{"n_experts": 32, "experts_per_token": 2, "router_score": "sigmoid", "routed_scale": 1.41, "lr_router": 0.000312, "tie_embeddings": false, "lr": 0.00353, "beta1": 0.95, "seq_len": 2048, "steps": 6613}
Below are experts of layer 10 (counted from 0) of a mixture-of-experts language model. Rows are named router (the router's row for the expert), down (a neuron's output weights, with its number) and show model dimensions 0-63. Each number is 500 + 50 x the weight over its row's rms, rounded and kept within 0 to 999. Numbers have three digits each.
After each expert's rows: a language model's description of what the expert responds to. This comes from a sample of Wikipedia text that the model never trained on.

# expert 9
router:566471520435436486410542373559503546575474467448517535571381486555471463462488574447469498582555459541444481604538524553513532496467525574481505503604464446423503501500424503436466499478524556
down0:452572507532443533455563522487512561474467514551464464616576481448432490538453479454467500421499497412507631464594495569407516569555503454556554558464517595508532478473530472476439545472531488
down1:455488548520421451461418509467525553495506602495528518536477486426496482407562514559485562532524421563512471528527535531484497425428467552489407468436547418458474484621449467454524504478467525
down2:475546516457548553551516355494556550515620459488497520416474455555505529502567505409549533479436509512597560533521556511477477445489443496475579501517411414521577382422530568502525467457363493
down3:416450479483543475469515556548418588498439513456487531473464540419509553512604474508461457464550492471513516492391452547441480546473535495522593605494575529470572518452479486370502533470493503
down4:499480543590464535581539485497501452583546487502485495529561541560492540492404419519521456556548520474535446463431512492467526469476506471399476534549530492431487479494528427474462503540475516
Articles, possessives and adjectives in descriptions of people's careers and roles, e.g. "a solo career", "his interest", "Jordanian general".

# expert 19
router:464459445511475441477608408538445549631414426443553552491427420525469480429459566485427472513531535454496480497529443506527497473518465483494594530500477414487457527524581491495479620538462562
down0:490547554587417454440523490588406528535535467455456553526500478489565525457484501509511476402521506547537539552470514472535452454498517562510330540505523475420512477496378493486468472496594542
down1:529472489477474491514571543476588482480482561509524458442509624492425482514528450567513490544504518447550509475531539523481509463514530431547650508517526577543560473552482508562547566434521459
down2:553521526473564451455524540553499537486478527552517556466459561484441424510478387475474447525579521535471560582468523498556515451523540445528524523556511477369492462409524513474424558399595535
down3:475384559526478584446535500456507552492577526512479560425449503485483455556554513430482500502484467510484504552540483514455513560523464575475469481488633461465464476508499495499586522452454437
down4:501467501492517487505410458442482399512564453502444474557512525545444531550572461445504503488503481562544456541468515447551482481488418539517584527564504541526516427504430468548426578531437595
Field labels in bulleted infoboxes and taxoboxes before a colon, such as Genre, Producers, Builder, Born, Website, Superfamily, Phylum.

# expert 29
router:495476407461477494559557452586459575530462461492501456488398605530506513370495539473412490564472526433472458609585493512525542508487502487550553458543488443425459527550454478519480505519552565
down0:471502529465499543466483504391448492519506554534504538467452567585493531495502455587528602528485528423548438536492455472468527483475487507450480429569487413420497408575639520558519461478496542
down1:564506454422509406525516477455470510592543430480490500452456478478477477483404466534591525574544484546376517532448472453502525491558382417568512403480502589494561457427514516548383463592478610
down2:430568509348564514568445539450597487427603545507521494469445453528521468530540511438548458428596520475431460520571527542419478479487524454579497490471493447523538505529483457496479545444573570
down3:498530541485493485491482543560491523529545565527423496597520508555423554500493440534464501547503557469491472483467460465552532545491513555565519592534502539519491551467386481638489408563497582
down4:513500576537505454468482491547396498564520528498543541553452499519452447503616520472504499549487487511486530424523539516456506546514468462426456548481519490518521473464512592469432471639516518
Stems of common nouns and adjectives starting a word, often before a suffix or hyphen, such as air(ports), song(s), long-range, film, political.

# expert 8
router:602497544504506418503535456536488621519428478478512521539520466567461526482485585421488537543550537395501416510496582408425552496464517512483504495524439479456482511470376557492484570669484599
down0:428484513437526496504565459475450439361408363443587434467554550511409412536525494544512474517601579482517532511491519465484490557489509499602581414565414464489487510496523454479523498419436263
down1:474511522504553510496578471486512496541464511584494480496446499533527454426526430452507476383464533549449554529554525529478428427564510470564478482465491483438457472421446469503555557562484437
down2:503485522484532569556452409539519463503466521509543411556480566529445485479470445558516581572487538491393486606533576529474505523457490403502553572637498503462505474532458549569484538438537562
down3:496495484529496456502493434529420583434525420474518523493578499456395570559507484516521427515540541569393516482514492486577505524534633488427435462437549568558477515442503575522476455472529474
down4:520492500475524471554456459478562488452515517460443508549586503510521443581516439548474445558522581596522508510499604553533564517495483473527456521474441453449491578454509518500505456608480498
Opening consonant-cluster pieces of lowercase words split by the tokenizer, often after the or a, such as pl(aque), pr(ices), cont, comm.

# expert 17
router:590543488442362453472597367569573572508451473417470444540469549553441504406540485473445514492634557380455390583538551549530583552408489474477510452490460500433476489492452406450454546626487535
down0:514537425405464421497478396535509429583506509520486487501470476541500476452541445471501481517388500461512487432487525524517542556515534549483492551413531504522532587512461479597431467504509588
down1:542452482491576577467499550480368425547601484437518611504435499461446458440469486447484546514454532465496516477575546406396432461477474450479448435613562537498540472487511593357501542465486438
down2:507466557504507549424589529518575497511548555471543478482461523565444538473515491544426557520554416481435451509451521561446432482541443437555493573481445434471425444527400511387488404488427512
down3:534501480392461527471491509487425475525480473456390523435535558525469504427519460461490495497486485530542510481499508409417552550511478519559501461483469482503555514531452444593535534427535509
down4:465494509490513493572511470546427551527510515509509536451526443512482502473478492461427462456508425531519456426552450558495563640396469502555458493470456504501524422454382476464523512566452544
Head nouns of institution, government and place names, such as University, House of Representatives, District, County, Army.

# expert 15
router:480485530486489464478517465499442663479487481422446490472440555565464484539474527398465494498506562423435469503479571561513512567469474605543541491482450411490501588490480481464511485518524555
down0:488462444462460513585456475455606537497551406574572418442515569526551565474515483518415510477341585433473535489490536492494476541500488532424514502427405457522517471456512408465549493540602417
down1:432496445506390434544530468550397471435548482515583459516549467512446514506465463404601422490499602381475481466426499464549462543523470563483497456610529381555605573507434503504583555429449431
down2:517474555587495489431492524562370522522451554486511492500508510531479494434457515479525477577438569516420531478408465505587522494539435570437556519575486499519537449541499489410466569569508591
down3:463444516597421528517445500553497481562485471546492484433524474527512692435334500579488423514464479553556498469450542430484556457481441506529511590384497509465545510462523410443510419564490463
down4:525434542486608540505561508443480383534602484473505546570482530505430540546455536453597466513438468444469470481490453487439495528481565455526570539438543565530520476476433549499565457561514475
Short two-letter word-initial pieces starting capitalized or foreign words, often French, Italian or Spanish names, e.g. Gu(itars), Or(leans), Ma(o).

# expert 6
router:578588524512445508540604469599478524511447492467512467546477486555470531411455465460488553511576557496406531589472527528516526542512587550488512519524416346413463474463491463431426553562494618
down0:462469534523516482485600464566529531523479509511602400491473491429468463597474411499555560539530453504598545540514491445552486549564506553461558473434518557544490528579490534531475472451620502
down1:473536555547536536506426521511479498435541594538461547464483543510452462534512479499435542464448496563533543530502464427567534557488440543497528445535481431601525445572503541518456412537439497
down2:444452562429474407502408453417399492508530436610444577463417500501542515463524490525437521569556554486473504417499430499493495494471559563510480534478472521505515553557477508528515524546537554
down3:619493520445514431489498465556422464497440422422517584505420538541565524508441514553551503481464524519466508436573560517498459537508487521527511510528501447476487444458493533485442426500463566
down4:402472465604539521534520469455545489560452484448369500509525492459512545508448468577514582477516491538412494539582446488519605525531585482495482485479509455465458530482503505468456570539535440
Nouns or noun-final pieces followed by a space, often abstract suffixes like -ation, -ments, -ence, e.g. development, complications, system.

# expert 3
router:497459488449423495546531404536457497490465423465482537498538514561506488476382550403481494626507579460483487483418506463458553483482445497456508460561521391465521513498506499433456529596442604
down0:503591467467496534567486413448590694486442474492509611522545516462559482496512494555459467396521519437535469572411537533451438593537547470479436482449475494510500512460428541490541530605528501
down1:463475429433576456560450405579445540580429521514523454532518462564463510503518516507477421480486592495515504561599427502490450487478527558443532522488417527479478472440439479515494492508392504
down2:439490563496560529476455502458515481459475536482526535369550526481523546496545480525535562489492580484577488391445415485525478487517413436522499483430470497562486429527473489533529446491570422
down3:506591534552494490526528492440469536451559527383495399477445479513615488597533500456526492436478448399493459550513556467458596592483523484501575501520521510472593501579437564529425487554565519
down4:560514448480467512557420498543481631494471460494464508439467572453474535456606500567536505463559514484481459528566473443539477474516485441540519512502441522424479492527470489527523547482522529
Determiners and demonstratives opening a noun phrase, chiefly "the" after prepositions or sentence starts, also this, that, some, same.

# expert 24
router:500474586486471478516528483521495609549439469421500500601553550474488479546475520484421450534558583508419438489564519524589416590514461574550641425515389496378510463537414427507563452590518542
down0:471585521605554467521459441551536588487553506535496505563504473515441598461578497462520474436422437486517598525530453563454449515514477548497451511505483628489538502474533505396573490540527514
down1:606498489537462527590532457515417633450433521462463506491545414530514546518492575536483544530511436476524598567434450529510558548498583516536494584445474530471505493559545373482507556522424501
down2:597550428566517463532532600473554451487478529594474482404564485575481554394466507417562497498492681527496580502557633488553516585524497437529492521490529502525426413535535542564541564483547474
down3:572541455566528521484470442414541546516415436573478507491511533446530541502495491458585536484591502500597499486536453434566453492421483489572413527507597514554552522517420504420500435476480498
down4:498523484431531557445561439544432620448498401460473600497550430466513418480519563413493485570495432506521537502483541514460478497449532567503493405529501430439538494469554450484453519536527385
Middle syllables of non-English names, especially Slavic, Turkic, Central Asian or African, e.g. Abub(ak)ar, Zá(v)adová, Azerb(ai)jani.

# expert 27
router:528416572419497556549552483562420610570521451423500480532501457581512499530469590432494437494537533495429446467459521447542526587519541452511558592541434481485459508420479500554492475563527533
down0:494584499580437524487395515459468559539566520539521472479522577510541521420558503502513544452570523528518475553550464507555401522527471560549462552492512400500439412447566429533571557505518461
down1:437481547482512428506528545439477480443491534628406568451568473537565510441429452521497408570517466532456490501505542539442552472597449467447543440456407505515569475526429408492502547578544504
down2:444459527513500443446475457509392569518444456493539601463491496516452511502456534516468440557503410511444471439501457464508482554542513553552510492577483450510515487441453537523557455514506531
down3:469613519544539532489481506448553550546503649507473516535433485572467521504494550540565508480451544533553495358512467474481516527485427502472467482492505522529499390473483471592473595508460476
down4:516451479489563439493430578648508452535551514491544499375447548513495555454528514552511531589564452502404435452568547565517425495476551455491466463490537449524446490475563458523511565568406486
Opening pieces of first names or titles in cast tables, credits and lists, often South Asian or Japanese, e.g. Har(priet), Vik(ing), Li(am).

# expert 18
router:475509422462527423537579454551539656490437450438489489529586491568605467516497497513385515546581514414412543524481503576494513515443468520577514599622482543466455518469494482409472487500436527
down0:450456486514450634501501557473471516503491583488512474457495543557512438430567565573511532430472452526540441445498501556489450537572562511507546481413508471498462527419556447564484515541500563
down1:486508515591581430529468443476546579476442405515540500540510433515530539591558515446557519493428464494530401519495544517507497503505387485527521508413407473485463467530550466480503430543550545
down2:548503504576422431505533453476478500446392560585577467557543481490482509500527465518511500431509557578535480456509468528506485487444447571530482519448469459486563476617576558520505519501607575
down3:564384547570453489531497471418550562484512561548461508614505464563554567532461432536505555526496474537439402457495445544494564501558441468592526562467503403541449556451528450486557519393547546
down4:540529516599494495402561504546483426401537370487571452549451468490501483497511375495536524506530436476516476476586464461472455585468497549505485480540494481529558507475584549539526601554452544
Verb-beginning pieces and prefixes before -ed/-ing endings, like re(located), declar(es), expl, dis; also sentence-opening "However".

# expert 21
router:561445616499416485562553516561536510470459474460515480579438542512495536415594616460490504528540520438461453508437494466466571535470512592541628569513366474457434534464482410522459517564482563
down0:488621557420547441399481580500476486550449471454472520526555515490511540532443512410483605604505566529464521448497496378536565490500488531443425485582469453534569536456522557465504554502514399
down1:460546423468493589523436584457412498560528407475491569495523490522528488564499535512479488491453548498643421526419444465505487513514449512443545369468404354466558434519472543488451554456518438
down2:536457541516507478516479574369486366458554493548529395438501526474530471484495436662496547508386507488551498455482463467547483485493556555534539558493492461552491485390542440518472533412455437
down3:557534506455520305553478579461463472562545568565538594484576482436451502457486559482468514510520441474521463567519431423502499588555495518505572598501525529444470629579450501438579471506477462
down4:525496486483487514553496541506585469562537559568562417508485425527523515377472493406484582403412527540561505479441507535493463548497493505533523510477510623550455528554602579566534454494506531
LaTeX symbols, braces, underscores and semicolons in formulas, tables and discography lists, e.g. _{, }, \, "; ".

# expert 0
router:436487465465474511582561484592443663459408463432424432504485486503490434479482523482502427529564532501413389502499586433484509550504419475537557511579481435450489512489493451445439534586536534
down0:560475510537508455507480419428503504467545609438441458536516474533456442545478460556500509481540498488506429492629598440486444489481500508567474527563453547508431486432492472497561462579532532
down1:447468483516619483438507470501474486464588579608513498501565520370462519526482474531498519517452445548655474523476512476437471482539543497506421474451558565510613435551643525523531471450507510
down2:425467476457492460606614510492535505573489562538521514486465496547464564426366488422444554584518577490579485577418538493528364507485563506507453486542474507524552482514544566514581434513510474
down3:451481527462529516586489588436508442496429460593555490479499425506492504544603437518452544474498528535465528444450567464548563552557540438397486563442475538489524514536530531511531498549541581
down4:536437539493544564528491547505523416497461478552635444519582452477475546570546429522413451516443526558460409432628574451523548619522444497438541447534572442575445528517534537437487495491548458
Opening capitalized pieces of Western personal surnames and place names, such as Wil(son), Mc, Ber(ridge), Ed(monton).

# expert 10
router:557489502466464409537553405499441596523495438437466415555536552554476452498527545478460488456487569427468491536554521447523507523472428529513533573480459367502471560476464420524464508541552530
down0:459459505568552463509430429480536409457515506497477490489460529483474615506556540509546424553499456580557439514475534529456560633515424479497543492557555478512503389427529497543581517432465443
down1:520528533558452454517443482455560540399629554427539550491495603509533607472461473566522576438456487412456536571479493487447489556499520579488541465450471469473533558420580504452492534530496506
down2:503458475507502590548597462483546449432398555544516445536442524483445419500567499521455484549531544465569548496546540472469481509536538557419525530564551445486481511521528454521470604584513476
down3:586511506571474568511568496553497440550419475449536529540504490514396536473465478579544488438486516469403493514482500504595457575466517445524461495562433560543499550460522488457433552437441413
down4:468451445519509552546419479542586481472489551563541484522541430479522547411563545541407444528507476509520561525444559480463421491579523483510517480551534538452470473516521553450532627548560488
Sports words in career tables and season articles, such as World, Cup, Championships, season, medal, League, and the before title names.

# expert 26
router:533480514524435448489537531523450636442360459488569490499491537610553535417458461460457483576567498494438457487583513444503488504491483579445526586525478379455445471414543536508463509557419544
down0:509508489534524497479568549451462500481532542472491435546537498451580452494599534504569439479546531367506485454410538438496473479542549525489504516453523548508503439465495505445554460511587479
down1:552463507535504584507594443516542534541473535468405546544435437559376555458535408512496506472532544511549597450544458524586576528436440590609471486573499559447462612515506486481546492459536557
down2:420477519558594412495486516591463572564486523517451498535590506544551501544447528600517591503533370477585540479484431520489481489501537453519508602509626497520494551498485524416534536504461470
down3:504493476530443614476448514491438478486495438459554472524479465491484526533452447450473433480415517499460503532549557446548514521526508493502552504522540441602530501578411532489475523457465466
down4:542549498448458531526515425456460521494604547438510450516609414520492506489593471487412494457507460439512454429507514572407527561521521485521531542505360511521469614487476489387531507472504541
Middle pieces of uncommon or technical words, often biology terms, and apostrophes, such as car(apace), l(ac)unae, pl(ag)iarism, Joseph's.